{
  "experts_per_token": 6,
  "balance_bias": true,
  "vocab_size": 32623,
  "norm_eps": 1e-05,
  "tie_word_embeddings": false,
  "optimizer": "muon_variant"
}
Below are experts of layer 6 (counted from 0) of a mixture-of-experts language model. Rows are named router (the router's row for the expert), gate (a neuron's input weights, with its number), up (a neuron's input weights, with its number) and show model dimensions 320-351. Each number is 128 + 24 x the weight over its row's rms, rounded and kept within 0 to 255.
After each expert's rows: a language model's description of what the expert responds to. This comes from a sample of Wikipedia text that the model never trained on.

# expert 52
router [ 99 130 151 137 148 103 125 111 126 140  71 143 121 144 160 111 149 133 152 152 105 128  78  85 126 145 103 169 154  93 135 141]
gate0 [136 179 137 139 110  49 131 141 116  65 146 113 123 137 126 139 133 141 127 146 114 138 148 136 127 105 135  93 169 145 139 138]
up0 [146 181 126 132 115 111 124  92 144 112 177 139 147 169 132 166 110 145 176 139 134 127 120 129 142 155 136 114 162 131 122 103]
gate1 [111 134 137 114 130 123 113  99 128 130 147 121 128 127 134 146 127 100 112 146 111 157  85 156 133 107 106 109 198 129 138 108]
up1 [147 109 170 139 152 113 164 142 139  91 145 167 109 105 111  92 108 137 131 114 131 107 128 110 157 127 141 125 140 114 108 110]
gate2 [ 89  96 149 122 128 138 151 141  74 195 146 112 153  84 138 123 159 151 163 156 121 138 143 155 119 126 123 137 133 108 135 138]
up2 [146 111 151 125 144 135 109 121 106 174 138  99 154  88 121 141 112 139 149 113  99 146 152 159  98 139 148 132 147 134 163 105]
What it handles: Periods, closing quotes and paragraph breaks ending sentences, and sentence openers such as He, His, These, that, but.

# expert 48
router [118 115  65 148 100 133 106 115 130 155 114 131 138 116 164 109 171 130 112 123 123 133 103 131  63 121 170 127 180  99 108 143]
gate0 [115 105  96 161 117 101 124 159 125 111 134 145 139 133 136 118 131 118 142 141 160 155 123 135 121 143 163 134 127 136 122 151]
up0 [125 125 102 136 170 129 141 116  98 106 157 116 110 107 120 110 161 104 127 120 155 157 107 152  79 124  79 143 194 121 149 125]
gate1 [146 111  96 114 138 113 139 138 172 186 154 145 146 152 139 120 117 145 104 112 152 138 133 120 113 132  99 141 136 175 133 131]
up1 [158 172 146 120  84 140 141  98  87 102 113 107 105 139 107 133 142  83 117 111 150 155 176 134 170 123 186 170 112 120 107 113]
gate2 [153 134 127  95 135 148 134 101  93 132 140  94 157 130 128  71  92 174 137 162 123 100  89 148 142 112  94 125  97 139 102 151]
up2 [174 141 123 114  86 117 135 132 128 153 142 124 128 145 127  86 128 112 160  84 140 119 124 131 167 126 116 131 116 162 118 125]
What it handles: First words of team, city and personal names in sports results and lists, such as New York, Chicago, Arizona, Columbus, and genus parts.

# expert 32
router [113 128  90 163 113  72 156 106 142  71 132 170  94 153 131 115  98 123 131 143 140 101 158 127 114 136 108 156 105 133 141 163]
gate0 [ 89 116 146  99 135 102 175  98 151  91 115 147 134 112 137 138 108  98 112 160 144 137 142 139  81 129 121 156 123  97 107 130]
up0 [150 124 105 162 109 146 159 180  89 149 153 114 134 142 131 155 138 109 140  95 110 103 125 149 168 147 109 113 109 127 137 161]
gate1 [102  82 121 139 145  99 151 145 134 126 131 127 112 125 160 164 148 138 134 103 172 117 125 149 154  97 133 120 105 133 100 139]
up1 [129 102 120 167 152 102 180  87 127 127 158 131 111 141  88 131 131 154 147 105 130 147 109 141  90 122 132 121 147  92  89  88]
gate2 [116  92 133 146 117 142 143 148 127 110 133 137 142 191 154  89 132 158 119 143  90 119 132 112 138 132 139 133 103 132 113 116]
up2 [112 127 117 117 143 104 113  98 129 124 122 135 118  78 101 134 105 119 120 121 153 169 106 132 123 129 116 124 145 112 120 139]
What it handles: Verbs describing what organizations do (founded, operated, provide, designs), taxonomy terms like Animalia, and pipes or line breaks in sports tables.

# expert 53
router [106 131 104 128 162  93 144 145 105 147 135 143 109 140 149 105 150 146 101  73 129 134 112 147 116  78 112 131 109 105 132 125]
gate0 [120 154 129 127 187 102 111 137 139 116 151 152 126 121 173 115 125 149  89 117 162 153 158 108 118  39  66 105 107 139 168 145]
up0 [111 107 170 157 115 135 136 104 161 140  86 142 145 108 137 124 141 124  88 116 113 136 115 114  84 110 109 126 109 141 134 171]
gate1 [149 123  90 113 134 154 124 128 107 109 141 125 109 142 158 161 140 138 143 158 126 139 111 171 120  97 126 122 115 114 104 174]
up1 [143 116 104 131 155 154 115 109 127 176 119 140  95 149 105 105  98 121  97 143 148  75 106 122 114 156 144 119 144 159  99 110]
gate2 [138 122 139  87 145  79 109 145 113 121 119 151 117 154 111  62 134 157 155 116 131 137 171 107 191  86 144 134 127 163 135 130]
up2 [ 97 141 105 179 129 131 128 122 106 132 110 152 107 176 127  97  92 148 172 128 144 131 138 119 127 135 164 121 122 156 159 147]
What it handles: First names like David, John, Victor at the start of table cells in election results, plus verbs after a character name in plots.

# expert 55
router [118 152 164 149 143 114 135 121 131  69 125 104 164 132 137 107 146 153 137 140  86 131 106 143 119 152 118 121 147 172  80 104]
gate0 [ 99  82 141 108 152  87 130 155 136  90 104 114 136 122 130 136 134 132 132 163 140  71 128 109 123 105 161 129  97 147 119  91]
up0 [113 142 149 131  87 124 170 115 142 119 125 129 103 131  94 116 136 107  91 131  89 120 136 118 161 168 124 109 116 115 120 141]
gate1 [119 144 133 143 118  82 122 134 162 147 121 108 143 194 169 130 119 147 164 150 120 133 166 143 110 131 119 135  77 156 106 173]
up1 [165 126 126 105 100 110 121 102 131 155 191 136  77 130 128 138 137 180  94 106 145 136 109  96 169 107 153 151 114 110 148  75]
gate2 [123 147 108 117 141 111 127 135 105 137  93 119 182 114 119 101 198 130 101  79 100 115 169 121 118  82 123 178 174 137 104 144]
up2 [ 83 125 103 148 126 117 120 143 136 127 126 119 171 114  93 138 144 134 100 140 131 120 146 162 133  94 102 168 166 172 126 146]
What it handles: Taxonomy and infobox labels like Phylum, Location, Died, plus which, he, his, was in biographical and political narrative.

# expert 4
router [103 121 163 125 117 101 177 172  95 132 111 139 121 104 182 145 131 148 118 167 128 154 133 120 170  82 123 149 161 135  97 136]
gate0 [105  85 119 138 172 144 178 146 144 143 122 131 111  86 138 136 141 112 104 122 122 134 141 139 101 153 114  97 133 171 130 162]
up0 [138 132 128 117  91 153 116 126 109  66 168 120 132 135 120 149 103 169 138 156 178 127 121 132 156 112 129 118 130 142 157 100]
gate1 [119 154 133 117  72 144 190 100 126 124 141 173 110 143 102 122 136 123 104  70 117 124 157 115 129 111  88 109 104 114 140 166]
up1 [142 120 108 100 164 109 129 112 151 113 135  96 175 158 142  92  57 126 128 107 154 118 128 132  79 168 139 132 145 136 161 145]
gate2 [157 141 137 111 123 105 169 101 147 131 166 120 174 146 156 110 146 121 148 182 129 135 152 126 117 140 144 135 157 141 120 149]
up2 [159 130 105 132 155  66 152 141 108  80  83  69 186 126 130 147 116 126 106 139 177 115 123 167 123 158 158 107 122 145 114 157]
What it handles: Words in biography section headings like Early life and career, plus sentence-ending periods, paragraph breaks and his/He in life narratives.